From a checkpoint of a small mixture-of-experts model trained on Wikipedia.
Experts: 64 squared ReLU neurons an expert, a sigmoid router.
Below are experts of layer 8 (counted from 0) of a mixture-of-experts language model. Rows are named router (the router's row for the expert), up (a neuron's input weights, with its number) and show model dimensions 0-159. Each number is 128 + 32 x the weight over its row's rms, rounded and kept within 0 to 255. Numbers have three digits each.
After each expert's rows: "mostly gets" lists some tokens that are sent to it at least half of the time; "gets" lists some tokens that make up at least twice as much of what it gets as of all text. This comes from a sample of Wikipedia text that the model never trained on. Tokens count by the router's weight.

# expert 12
router:113136100163077126136025118147148119100073223072106088081127141111188102109137124179166143139132131098142128142124160082123054125130131128148148131143111114125111057166122133156142083096132165102116156149097191109108117093145190134136116143087143142060106123132072134124161194177131078137139094124214134158134139151143140110135074070126175097159058150150088126117117139156156105099154161123189106153149109140135119117161123180142094170095099123192110112140089135115086116126097158
up0:074134079115171140146112059189110180127137160116151126138081140121118123121195158095098109158103079153123129126110155151086121122175088191098081102108112148149158155134083217102161095104145151140164168152028116197104137176163117096130165116091131157099080121216095112121187162088111168115058120096127128138078134088136105113109132123167064118100154131169141139118112090081117173130134164136125141125106091125145105148150111175125134111168098109135138177142105129160160113100177152
up1:132197161098135079088160109131141095137058126134111141066076156091083130095137115130101165107093161110123132113188133143078156180117123064112068119110098147115153128111177138127107078164087184069149149188116096151134116112140160120192123109149156124148148076168103120153100118110105182136127198129087092170143181155094171137142092102155078119138140086117158129186210103130113148079143100107093123088150142136151125084141106021160119111165088140155124133150094136107106118137121151
up2:128126091153107167101135145107108115125132085069144086098136198117170124155099129094139077096224072182175185057123113154152108139138152127166107125100136143101065086140137141136121148160167121047119127153088136139139123102149127103139164168112097122111148126142110126177140108105103153113107153100155139120142141162137120145118107120062079096099103106121125173120180095119030152126159139122124167141104165126161146103069139116048120142122017180151144114197103152149141164151139150
up3:136096127147112125132132111163154134113104143141130093123150149084135138155112158124168145169195167108155173085210104045079092126129146086133078120137061141121125113119107190062108064165120145120201102081132098153178148076128109136105101187106144165098080131122097106157144081134139135081140134101114104185087084139131216153107094140178116104121111182157138168121170098146118169108151144118127173134141190112182112134120061136118075171098141133116098132175114097159118098143168120
up4:116141126127069118115172071110150170125153094129133145083171144145157136174128135151122148061135083184130147125173123191141124175142115086074125122142131168079096158140097138075191133130103130088099158136142102150054130131099090105129154178126193080114153164153146125146169133091120105083127144090165052189095135086113144102129120102181111150086088127112103142112119131079112126111119096174119121128097125205151092173079149148047129062116128063114136131183103140135092176162162129
mostly gets: " were", " are", " been", " they", " They", " them"
gets: "=", "s", " was", "a", "'", " is"

# expert 25
router:146134130170097093148127114094081044119093109157173094127055151147171129104158138156120133180144102142198138095171141116125102102148100100111144132135168110112143150093140082120134101113073141102119053123076156062152128209156210158107132141116106097047088144082150085079165133123084153154118088109167123189122089160137152135090097132110152113208146141093089158112159157113125160145126154148146123158079107118155147146100111123153119160092121127184142115156151130144223141126110135
up6:119132087149142107111193080151105111139129167118200104129173094132148139086127087158114158189098146196120087136166150197077146086100128107096088129126114154112093123161096126049138157124126120129138129107161121103100154136183192124182122053116108114100146162141216159142116161124096174113128153107093107103117145121129116108144128119121126192137115157160163146152154128071135149074196121126129174165135157171152114113086141106110139109075159137031084095127199118105105102096112167
up7:097183147149123102127149105125120136029101113146182103191034159148169177148141138143135109122184087111117098166182131094176119088113069073134092109136114172130092139115092155135111083141124137164121132122070108093113155145142135074145119133140137125103120121145174108165127129148109136063105208181139091109122077153143131081140093089080149119181165115200143133160179152133074168134127151127094150101137168125153104111157098150122100123170095200130107061132145135139134154146090077
up8:103167110108131082124182065151147071114076124122158157077125128178159117108154142104135104191116179036077118118120133128184126164151161154119126133164185141130145129139091138154108160120157123111143063098155129087135152104137152131139129131138155166025160112122113166114135132123121097134120100104143134116149190088184139149123118122176116098110137147136000150195109111131124122144138158124142166107088161128132115189111093137100126071137125150128140164125080147169159178049155092
up9:149106134162153121121137161081127160060144156179106108162105122168101142126097106151121148178127110144151095119173073245131120124177162117154112156104064153159114183121095130126136119204088151148103136160100183116143163132160156094122154134110133160092144131155102102133118142106191074105128186120111141132086163084077094136149110129149113146177174126118143147138171095108095090162133173147174128156080115079163200143112085135160117074130103158123190124188125067100126096112064109
up10:191122115091127174102170125147161102155158125191088148144099150110113161148136137113146106152159136114141117158116077142096082109118139096121138119165154139118092169160149138105157070154108109139048099091128141120100181122137117156172176138130150192117114159153089125094136130082138145181089142137062160118144078136215080148105118148128128156131124099114115140092094050109105118103108082109123062109086185119179130088059187102088160096105073129179167095179131119108108185132067149
mostly gets: " University", " States", " known", "ion", "ated", "ted"
gets: "s", " to", "ed", "ing", "e", "y"

# expert 27
router:154170170107180094160085175077106010161078116117135164086160134123102108164114169156139174126099118098152064128148114120127064162095114143167140112130123144135112161103186113145138168130154138074122047140087148138110154158100154107161134159102162160066112127113098136185128168154120148139161128080211097099130154115112121104075097059175115163103106130116037146107139166126101128164107118124092115129106172134149135113115156192146160158108138173124142114131138155172080139118155102
up0:205165067136128128145086113128080165141071100138137161116089161114172117085109105102129149088161156142160105144171116097181139104124080139098157150161126148137205142143123138089123125049132151130137046145108148101098196102135141147157146152094105128079084125077123103169136145097148105145131191080159152109147186141076128148061118134109110160147126155090085155153101163111107167111121123146102048107134158085156155148151154158123099163079119178126148171172171151128162074097097076
up1:083149075157108075104150126137138101117109078171118175198113109100130170118087085106118102106150108123155154192172148138141130149136089120140115102052103146134123125118128175110144111165152148158128137130131171132190130104120168144100066140089144124133060097114153101172149136148098112132109088182150160140101090169106146152114119086175088133028158175163102142102187097129141165102140109144077145146105155100178062131132116110191143080120107169085081076112170132121158203164096155
up2:158103161133106062127138073125145146123065119115110131106107127162127133117177102127159099116148102160166120169129127144145135155173066128077087125040136147042078065129129156105164121149119132143111124142106125122184107097136139115142133163157154115125102139128154075170093156150100189114171155091110087115107140134128130146122086178175154159158146124135068143123116117086123179137132164113090145066125199090179171075192187181106079187079062142149147131139140120165088151117131172
up3:119094097117155111113129110093077140173189058160089125104108157117086177099119078073111144167140113125138089149090157126115146128079055140086165103148190179136167200053218147105124104069124095137065087129095072174110175135146171159167139113189158122116099137086134114170127193126080103119157199115165119101094131086125120133110162077167127117096095173118136127124114175127121158107148161105111126130130174153160126109167096143120132147116128133150155080124120144155173140128136131
up4:158140162147176155138132111158110143159096170145139089144091100164104187165099136121079109115082138169174130151167095135109105109152131099130139159072062169118126199148119069140121127166134117141136132195117155188033172128110126082200134149125092108124122136127182153185109102121135136114049095073122124144066134126134120182111175142102130131109109108126101137102107174163103090137114098132142127094101117135161128098139168071125134096144129135106219207179103127069151096147098105
mostly gets: " would", " to", " both", " through", " during", " could"
gets: ",", " to", "s", " in", "a", " by"

# expert 30
router:148133078136117149184102117126088085143169138143134154159132170109083130137141137104084116099116124145147132157111139161121090112130107076101202149154085137180126203110153149101147140113168142123111075121090133153077151126086172057182100141101156147110098162113139150230112160108093184137116131086098112129129111156115102210094129064136077137142147164114087150103094095159066175102187144121134126121083105103117088117137124104161053095141142089090162179107137176192146121094109145
up0:133150148087102186142157108125135140148102135199127122094138141130046126149156139106111112085167131085101104135089120083065155144155111118153127114174156153089119158119198140140165126112110083092151105073081149168124139123159123161167177115133102169057102087217098092145102166112133140139112178102131102173086096130129122122120185150141127186154144045131119143158119148149070146221078091154089081135075152106147111083089140144107068098128127131147127146184146136095112108138097106
up1:138112181202143091120149125109137093107152143061191080157146184189187117097147158126139135125108104089145085064114113130141164131129098137098128092100117099147116166113118152085120111107181122069134152126137147124159131125168125089069123120194113167109120174166153126090139126097112156149067164163082139121146141162139139094152159098113120130156144152140139141170137079176041088060133097182099104099091123110127153101129116099208101142093111164120193109071143160093167157072136168
up2:109126150163100092114117131105147157112154117163164125106151072177088132121140105102050151165140038133089149110142140129130110126115093095151149142100104157137133132098130173060122116214152157135162146090089088118079132111141126056191131128077118138116103127114113065175106150134176127156098154116144114160094054173124133167108151141179142100102058081106134144092204159124112188151099143135086166065166147182125116113154153140169128071119099166104119153143144115169134105106103187
up3:105139121146132163155136100205122141172075131140135161105104104083144135156121144123109185095140104119126146129171077107154153174072095147085079087108110162133174067185133094069117129172134093104114130106108125064163069099127123088074119142150137128129137123176149111098140117163098164164105117117106159092152121095163133173087198150153107149127096105146119158126057065023104151183124108111171141093119130127180110119118119076152102144126144215152115157117136147195105139110168151
up4:094138154186097116127105115144090033154149136113139091129114098128124187172136079093086137113107079121064064109121081111105118170183104144110145069162140107163086144099140171116168070163162200128190113157130080117085124158119103075131160157178131135083115228126150098133106132081151209135162128120124101143133120138111098091108143138141105140139128155145170117151148075105107155121185137138148123088131085116148094160099144130095095116122107136100145158127187094159149186117158183
mostly gets: " would", " to", " known", " such", " both", " began"
gets: ",", " and", " to", ".", " in", "|"

# expert 29
router:229141125114133100161033147137113160101111166133144129164108172129176091140118152122137214109137136113138116076141075101161056163141125118138149108130106134199188093148111118141075117088113184163104148106124134089138135151170123127117095199107089143112114137191076136100111179096117094139115121140176136112087129140153143154109115197083134110162142095123093146113101115159103131130118145104139109131121107112075161120077114160164115111079115166215113146115111172142201116108087184
up0:161137124118106102090108136155139089186188097199144115109171156160091142133135109114164134147153113159145170108114116113143117091136130097101178158080117180119079177082130141093173136091145138085114125186088118198133205107163090125135053124169147137148112171101144099157065111150136159043145149112075085121119140175160094094083158116163149084132140145150070143139091135148111131108111158061081117142109132125116107133118102153133166064083113160163145114118169180147096080075173131
up1:128171163096173160103123129107126102197129155156119148183164146128184079153068125071091159099130113127107099116144136132119099139127101123072123122113068121126147146115115185139133148102137134090129161104112174105132118128181090178144169119148098164054157140113145131163083095108160122159115131137226185092174065109116114071113148149110117140120191110148136176180179133119127222119064120134069134088139113129141118164064136136096113101064129125119141139181188123135134162102087110
up2:100159154086163112122129136166128090149138112152141171151134099109151203153137105135124140135129129110112083177102139108096126111181138133135102156115069163085090101062143146156184091167157078120143129137176157135161165084145123125073156181127064123140090157122143120165056072167157119071140075132107118065074094173112130074088095150111122132115173115147105171146120098124081132161125099139096176127103109194112178126094055104089164146100156171078181131160192135137107098167135132
up3:102135178121150141126134116138160121165141096157184109079097144150142100183152125091124204120126135161090108121113131107166107158147141105102110113110061145147067172115100128092097085119153092098155087096095108079135182175156178070129176139154146130123114139146101085137111095082109085048075099118133154131105152100122144109147135082122124155157151195090111177175127089090132183189129150124093056191049128139127132162117131120153118142176088155164145124183092159132169174097111165
up4:194149133166151170105104109125111169101129136177148111096145184145134156144126147146118104125124102101080146125097088079196132115141101074110125083099144193122156196135103134135055124133109118071148191119079032150167076169115063060146133153148112115104112100156148157135119117179114158083120133163123137149104150104117155182146159108085143157157136136127154140146179138079120114164132166119175129149132131173118143131151082114111124210189064125056104158171130139093155098153118117
mostly gets: "er", " and", " School", "e", " City", "on"
gets: ",", " and", ")", "s", "|", "e"

# expert 9
router:178168112170095115148135085118115095097134151083132175094143127026137122110139120159126118083118125195157141113166180149121138118118133067076112153193115156037163164182158145106168118162130118095149163138130146126118142116072118086132130161114106119095133128087116137147160112072165099172205169141130096161110171128104161097067136164086112118150124176123105150136080140122102218143127138094171157135161126141155078145165145108111086066119117163128149095165096088154153146176083151
up0:122088157128177077116094087129168164133126175165156159167148136153118168093131122114144110089112103128100138104166155140106169147152099155124107111154143099160132176113183120077172103182164131091114115069104124144103130118088125168196140075112125129190073150166162060095166095123104134062135106179116099135121131081103109042128155130187135184067177161154135142173089147135138172101110102067087128128123145174120081180089117132099102054152104154083117126098127099170139159158134130
up1:126113106134144118128117120097145198129097062114166121157112124086103067109118096067057113088127123183128136220133110167111147152222136130095123125121128145141104090133150119172125109074129157081137164154170086164134120127186164164124112078151141085127146105114148111167143136069098071098160137168106099091091156121148167181113114146163066098119158151146082203127079122127087153125136107184118171128138110159187156170127083130139072137093142159153178084164108146134124114099096112
up2:174194160160146104108154130091107132139139149107160099111157126110161110176173127055094113091117126112132123151091136165204168125113136084074085142153078144100165181144173138131174124138155087094132124081133132114174109119120154115089191166167067113121134167138146137136111091021122173179208190106137062091151072143088160106098111148136148101137136128170121132137133104163129139143191163127103117062118133161119117103107136131074154076114153089119117103084142138167100152130155087
up3:078162147182173136133161080133099141119189163140164132122124115126135157120156129084105120120148151198130125118129114187182198082124087091136096148109110117106132190086095088084092106210149104072156144109127156114129212120125105149102125148106083140167066146160113128156080138146144157149106121134116159124102098136156187078157095105139173145114147085160128144105101080158078134177124083106137169064114118145164118130086110139109089111144151127091104071102116149164112190189189174
up4:179129102214179140109158090142144125139115075081167068104085137151100105141155090117080149149157085123138140168140165182101159094130084080057198136096128126147232140125140107148166104153229142139139116077192140120137112107100138144150166107134146094123095120133193162153115054098117131086117173144078125111158179137163115111090166151125116089135188157148106156151147160084142113132134102105089146132120093140101119149104134124108118141111073067142126119113097123126134121140070144
mostly gets: " were", " would", " been", " had", " are", " they"
gets: "=", " was", "-", "s", "\n\n", " of"

# expert 28
router:067172098182080109131132143137145147122117076145100195113109078139093166153090136130081103160138090153099082189111191123139117074119149129134160135123117095101075125110144043169137186150126084178156141131101163150155122137057156118123163137110113121145151170175145168100133124146118134141083092150110142104158086086139104151099094133138133124170138111194092130126108169117112123089105117150165152159174147151157104128151170111149123045132137163044096169115069114233137125108134112
up0:143074126158137162097158094054113086097084112147132102132068186132116153177150102105126151167134144146150145171123140142138108122148153159124104124111144163153110094165104129139128095158099116043132033082093089062130128173118108118197179129127161097105110158111133176198149110158113095139082124167143099102060117132121158199083095133109116134125120177072111166131104120112115154136113169133091114132067199116121113118147137131141126116115182166102161098136130140220110181152171111
up1:140111121141162149096111050134092150157114107115147081120051093129100080161081093140073177083144084189195098126178137114092079175095115126179133102109147119141063104130126125093134134138123141141135106160138087107152105135146161087148183178114138127143079147109158153124107144095154116117116170159123098157114119135173101108132103120092104146105109093094144146169142113136125143106118207205130187200096114128144086176137132107187134085077126176075104160172136155184086118126154065
up2:129180167185122147133151163134056099084075074156125135145168137122073102139140145115106098119117126066156102091181092133109098162200139115084101134141139144097092152137157131132140153188116164104114073073085094086125129085125141071181150123204121176113081090127127127173147144047114163067123134095169173141084102083147115163123139107105093148133133132119101136142202124151118126105091108075067116079097153086160145138131124156167152144122123143110091090126142101152162201115109158
up3:079167146163138125118165141131119079137143145170131126110126121098159163177151113123120129142119121127083118155154135084091110144120102120143106108098112157096120173093113122147118172108154084130118100164200128131168148147097128082165141061172122134119061149145165096117055149138162174103163028141149151168072120104114088070135140081123116171131154131109090143151120079124108161151131166167100074159139114152149116163063107109088167154127131242099083087151170069190146107098166151
up4:142190116180172110140117122107104055105120101146133106107096119174163149100129108164122186132108108071127082092163099144116072056074141111128133184129127175114141195097149135153140136117144107149123144147062154135127158143117137102186148093113160153137109160139163112163083104078071173171068170166086119096103128132179198148118086072166125133164158068091095145158156127147129124165136199132088134160108157116161116149188092097119128086098193135099093119140134150142123174170133100
mostly gets: " would", " well", " to", " both", " After", " who"
gets: " and", " to", "ing", " with", "ly", " that"

# expert 8
router:062132139095169147137150121189088182117133142157089167111160135090124134121137142121086163109140054113088104100093136139101144151153128119079076169113095156091122124151090117102105098177157151139229158097120095129127107053131137089126138157087117102124170125159155140135171124125176227111159164145110175138139131122068145155121134109116129132045153106111110114120151122134122100179127102151096140080149157141124102077123135164084068098184121134100180219123149060110126135106170152
up0:112139119095117086079149069117073139122130132120113168089153111114123116175082109054144148074123124143089105093144115160105156183088149186107130168182112125095137095158116161082172086137137124134145164155110170146139077129116122103163132120166091049121083137123131070143142164130162126147154141104107159107150069133097132151130131177154087170084109129164103181128192092162091167165144098102117120118136066156119155153078080122090161157130136118136161157136162129249134122151202160
up1:144103143126133116130120133122098111103178164132159140130064098091142097145135146111109116120127137122112162099136077195066167141145111052118074137113072130150159146103129159155079115178134067119156154120110155142205119113113086065199203109116125099135069142177108119115143147153140115112113111157139095164120137092186150101140156130187158080066122115151059139156172096105099175156143091111110176158077134085133136165113072106122195066163137114107075133163136147084162146166151123
up2:103136117107141160118129077107149143073140119193107097112118127090129180161134156152130134139117120196104094144116180087125078134128170069139094178159160166140151081166161148138176106103122130095106130140085168178149044062137139094127176204161107116104102092142136148106116139137124138173199144123159098119093077089097151084104155161164127098092117075163149149192131152095082144086122129189137125142084144121145155140175098162104096131126108206135107144163103180189093104129096119
up3:080196173074115142114173112162061106118081136120100114108105181128085158155130134142111161153111080131039120147180163193099150144200074151067144117138128159187111212121141137135141106193140120172133139116139181123127151115189113152139165138108132065137122119131082122127130100112137098089146118164159142112115201110118151059133145074145114139094125066150104122123135109102104152183142136107159117056139136113130110136112110179125170074138150199112122126111186116133142108163139105
up4:119135142152141115118181152213029107111125126132156156155085162107130209134156160089124135106161090108110166140140097127094163125175075096113148106121148102126088113121090128104119075106135167113131117105099151131090104175164149135181147124146133097067079133149156087106129087121081130112099158147071097201121098119160134088166199069147121191141146121129150130119158134128128106208146086159068120133178134145192136131136095108065108137117054129139142135115161098134154113158188163
mostly gets: " it", " al", " been", "ti", " n", "ric"
gets: "\n\n", "=", " and", " was", " a", " that"

# expert 18
router:138167138191104041084195122115158160089156133099115048110150107182154115141127116120129099137100120095125161089136132137091144114111108146194081163115158140116074105116158149169091127138121105140130102092127102135151083133160108139108091119140144071164113172093149174161128114087107143049110080157111157159124089154142104078161169188167195102106133140097194142136175139120186112108091142115078065114089128122147084112138113178074146207118119144169136144101117162107108106166145096
up0:156162120136162143121180135181097183105171087146112139137142064115141153129127108171041122138151071125165065129151107057169170173094119136143074146085125143072169208109132134121089150118205042155153098162094140155137121075146109153173115167149154099143125149162145173162057059114144106148147110135155138129118079103142071153137117118140136124159084111125132154109123123123090149115118111157131130193135101130130111108106175135109217113096113163168107122092119101091148166125140107
up1:124113102134151108140103136122141149088172127136203103110146153175176108188172169139155106199149094126120108144136106130123109109123099145131113141128116189152097064148082071150147133114222133103121116134090096146115067036150145139062115078189095126136126148078112139157114072128075149142161095144091137139123118165163132112086158115095105146154101170136100133164067101125123069135135082124151119145138174160167096116099102140049178122158110185126173178103192137135103133114154164
up2:158112092193135115073179104147114107151093132094112119151151083139160117112118091090091082075204123075146152155162093123139068128200130147122051117110120133076113133123132150147163100150177102163093143177145194156172111139141149166159101181123141102143083104111105194115127146130072153165101148139125117155058056106150115152108172093069160125130115208125150150126128114123120148152089145167126088124139141135105038087143124160187068126148145166125094137143131161148124123146107147
up3:172094155143173160103167093167124143111159131158059139135097173155148159140100139139159092084104179161121143113173135011115115095097078108136147055096114126105108149195151166147125133072139056092136071142100163132111084142146092149124114157139212116108122145136099187150184128155125106151151147064120151063161120201103146103120136109159162169137127070162154134117123150082126119150140150113129130116149159138123076118098107124146136190135078170119118142157160065165111113120120111
up4:129106103167091160116165124138137156120112092125135104166140122054121161109132142061076124097182117136149066142121132139102201137119098069111085115109192144119137110122152123070139114149149136155139105120062112150151081125092113144112092155185156164073120148105170176207112055142128138144118077095174209158116097170095105049158146131086158149165192130116100156086157084140168145099108102106107135141128142115163062099114131124054172151133109121109129136173151126107169157120147127
mostly gets: "°", "′", "20", "10", " km", "00"
gets: " (", "-", "\n", "–", ":", "°"

# expert 20
router:143162128127058056140053117090091057122147129138097125113164106129166112121206150146194148097110146110152098149142144117168089109098068198126137118132191131137117140191084123105144138068087190150101128115120153121126103147180111120114186125131137135139091172092095138074196139146129160159151096164173100124118132158140137090160123117116169148164067105096106138111096165116139072141127143071107190142163082152128122119128084145144126186121175146155107139086132126107061118167136182
up6:134201148118120130118158061205112080098087077170155132160156133127123152144139164103123116119145160110209090158130148151102125183125089141096154107162103162116097157089087142114141090108160117111106117137077114127098117141146172049170174124109089149097050116110131089112117118053104164061141120088121106139110091132106104144160195098147103101162088184152134154159163094141073156158124097105106117175156179122172196171147123134122152113125150145109192090148123120188135149118122165
up7:130148112154170117079092121168108101093073146159094118138170085177096130184136129144098156141194147096184173177124135140124133138122110155150124151140155150140148179076117127147120131117146138135093127086033144133103179082123084112130139133165137167105095125140180121171127090076156108151055190110138144142080116106116178200067208195148107102094138155125110159193110163162150126118080138110092103086117140156108078110073173159126150129150088117127100126131075152127105102176145144
up8:135148102125106138091156111098119177184138097127130039117082198183109178133147196164141159128076099127125118120198133195115153174106112123197142077119113086145102178113188126082134107142090149159102133113123093121081117105139125113159133139219161079122094174103163121085134159061098146146122107124111136074130067160131157171100142148100209156144192086160149148140161102091145081089117092134114145122104133182114114103105099139139132144125108159116145163107126094130140094113116093
up9:134120082124131058125165165140098195130191118178127093133119146182203155126137154111155123123127161102144129061160128142115193120155098102157062050144126121081141128134141158119179161134162114141085153137157113117128128116102108138162153234101093114134129140085171153114148119107132141134107110093092119136163109138070124041136174117114144079172130115121184162126145097140125120132205103138082123161174132100181115101105056120130125147162098139126114179100202103125086138102116084
up10:117122154154140114090136128146144149116121086124160146117127193136082127175135102099117113109148131097125110175183079173127141170112100079136128173169100195097135060156089130105139115124153164145145086133118139179102121046129154130172140159204112079118080178168106195152170141133077148165111192153140105129152092083141130144140150108071127079088158133142192114151152126156138137140116120118123090030106115113142113158166156125132157137078056125114125089145171043122155075115137120
mostly gets: "°", "′", " km", "00", "10", "″"
gets: " |", ".", "\n", "|", "=", ":"

# expert 21
router:147115176120115116102125122135175048079153067120071133181109168112154112122068082129153129127115134146201155113118157111126123124151081112087117201115086126158135201148087133095121102078115131083124126103109084152088150110129125141121146127110120164161072123125096177168139064090116109104108117118159182157139117141154152149182147103180158112080058109116188123129190100163153115103111174100070124159106183147200153076098153111144111175121141109182163130114130093094168104167115122
up0:098150138220201161119126120131079097106075144099135102131174168126104156136133124139122127119091168121137143138141161137111165129121116196103144158119151176152163162122165140128158125133227083105122081094121035112137160123155158161114140080149133131071057149174100192167104097084108091095128132143190105158145109127151181150106167150104149140061117123107115140148082130087125150097090099132111114132068138173181133096142073140183186099181143111143109161117135109137142162139126174
up1:090115068109132142104140118152117102128111104091209088159104209167153089135118120122120116116153106151080195130083131128130101130131081099065142145098118147146066050125168158104123103156143117052165110159186121192136090088099125094097119158111113107166116143156110130129107149128078107118126174144223189140108101178116150125132165115134106174126112088161157155141138093141125122144094121136104104081160182065142142126164091212145157142119110158119090161128183151110102175158159155
up2:154129072144078147102089142109081117141104156137118133149163117160182213165178119148115064133088108083194104101134111139172172150168105160111096153093156195139091124166123093087105147145168159075098157176094090144125156126169158159122060175118063120096052126092115138142080125084112137138125134106126140129123158171143161149157149165124160101050115152101151174119110105178154092151118108191151107104107063136106090146129139172137111140150186178123136093114163175119112102111132113
up3:103163053175187118101123128150126168113085190149159116127155147199147104175132136088088135112114118125092104101136115173134181143120117053099099122124169113226116116125186121147098125111161113085083114089134149135103097138109113145111123124173139108136148182114130169169126102104095123076041115173128109136110093124147158151208162092127191107101131159106123180101135142141129112098083152148067101137139095123115138151136095191078104104127135107223161148127124136155136155063108128
up4:131108126135153039126076051155100090132140116105124112087167163202129157147209099115162123152135120136086120073129126129117110167133093166116079108116150104168092193165135189101170119167130154144215159145178052147071085133137154157126150148173106143154127191095148146142163112142119155109148131127138073157098132117092144095155123087158132124116128121165136115134107100118062131101083112128149102097106157145131158119118143067161065132188142169103130103143165102125169116143117206
mostly gets: "°", "′", "″", "000", "%", " JPL"
gets: "\n", ".", " |", "=", "'", ":"

# expert 11
router:074115118154141096117142140111119126101097172165165132173130080183170158120162136121174098157141132110129163158101142155138119186127078185166120091132182093179110096100154110130133136166081112193109140088162039170186088106120109200099141125125113087158145173126131089044159136112105121123135118174135090071102143130099152082120154165118118127063128103150160124170071143167135129111041116110174170156136072148093144152125112136134146166169107123186114130080097158102114170114128146
up26:103098101094115128138130109117158144095130129096123070073157192148129146144117140103152133156107045139122104199172112126148232159126069183121125095177145133129135077177161088059139068150150111106133131068130114159118130150119113109161206133150144067146119150185181119072164138124100132140161152159140111135108088130112103140157144190129061139119147110148069148106141114074113086146114088115169117122118103094162108138148093147100139118151095178137179162111147077088093176153146166
up27:149117106124161180101168140126165130088138127163109118154091159092068139153128168176153132094110082146122126144144083126148154150115085126118147096146129162144064103158141137129130134106126106109102079186130071178129158061187143115198101087136064106151091152126118115108204058121103149192196087127159112122078146124111133194116113164122111172091097194174128128171134116162108078173141096113134128099155133087152135181152112133088097059108086178112089131103177105146154109157093107
up28:137128077137125105106152102125076152129149107184170184161136133103094168157167097077156135120141109224151137131150059132125124157114146173130074088107119140173060158160100083098095138119131118131086120137167087108103130165120124160111127123104109089105106158102145093170146082135111173096139147136090119199116129168126152145141195126117162137109120115164143114183116151112100121141109087168111124093107109045159122139151047097074061141170082128141087187144135099203122174136079163
up29:130098092121179127098142121107105090100138126153189125196100089183169167115115162134136101161132166186118131171108121083139132136101112173085109121054127168152075104120188170046127151121128148156091140153174123198155124113148088152135128168119115146129053116154108129148154130102078129097122113115130137093033088145095153143166172115142128160079163150114113132152140148121107139119102157152079164128013169132189136125139106136082129098151124171165167135078149123117178092147150107
up30:145111097169081131104138153107071129103102138138145149151137121173141144117167183107149145127144119136107190147156136131148101121145103156110147090121145150155102159119069122095195099132164101083143086123093152165086111106128130108180167121214123144132087142179133105134173163124082107153109175093082062152067098146086150067148137040131092112171188057147112143130183137141127127113151200091127180104150147098111172176062108122135134082174147077105145099169160094155119106129137146
mostly gets: " information", " third", " ri", " water", " second", " tri"
gets: "-", "=", "\n", "\n\n", "–", " ="

# expert 15
router:150118097097088088111156124121083112095198167129135180132099095205078178149119128084128094114163094150058126106111141197115152090087137093097092121174073140115129168118099179108159136183155104102086166128165107192109117167112101139177140119151159111127139121185140105093155126114138134118140192181087089129109115142089185141127176110082131087091199113117157120182140124122116061144160139086091116104154128128123116156143106098116193086187143139096091150156153129135097139078154173
up6:143129075115183042104135140108083153130119109157186137135131127137168116160138169056139140104143104141135160055123112133106128095098069111144153109130096144136128167141175150104098105128177173096140139118114073150161131141100154152086127053065146072143136086112173122112155131185172181114145169099111164120176107090070162185125133183138071157122149147094170138118205158131116104109122116119088074141097161195203137086183123160140136124122127137150133136116117197148137095122107109
up7:103078112095153187123149169171130094144121148135176122132126156087068119191111110063053139094110110121122138140126142123158134102189113096093137084126108147123099164132207119155088114161065150118108134137061122098092116126135114209156179109162102055130092131123140055159080130098117149158092155079101143187123140126141157170186143130151139138116165169105105122076136089122149159177148119077115135126136088152117113151115169133181078162107141123125138171124150067153076117196094123
up8:138172133155159164122178106117097110110120139150116122124174114165064207092149112090165137172173088175146129139104105179116126159102075099134097071077160101079120107149121130079160165158153085103144130140116075166165122089145134160156134139154174115180141191186226111156151146092095188128161104207082056107117093116128125156166162136111122135086125124133151117152099141078082110160183136146155131129153120108137118114114137062092149088132124139110113100142109063126148188153132120
up9:171106119172141124121110154137123110153052112081094127130116076177155192123116180157137155144142134133172142140153059145117155161186126118154107076127134163179152175039166115135155119107149101140132165132152079144107157140164177085173184055156148107097113086129185096109158178089102195105121147082098109106132126181189137172141124137101074106120179151160105139146104093116142142132104106095106057152120129116127127185110186172156145102171150118147094124134110094082114142087092118
up10:086117134103121122107156113158115164149166085091132149125155116204128158105188131131131123162156090080117168107079105128106178139098119108169125175105083175094141166106151107113123091146151123136121090113157141170122099116146137125207176141115154126120124135157167104178126061111170183082159110107106088113035173114146131121172127096152097164133112057063144141087162143107118133135184087123115117127123127099100083212130148114089113128113178077112130220124185131055140132105141127
mostly gets: "\n", " n", " N", " same", " tri", " c"
gets: "\n", "-", "\n\n", "–", "d", "r"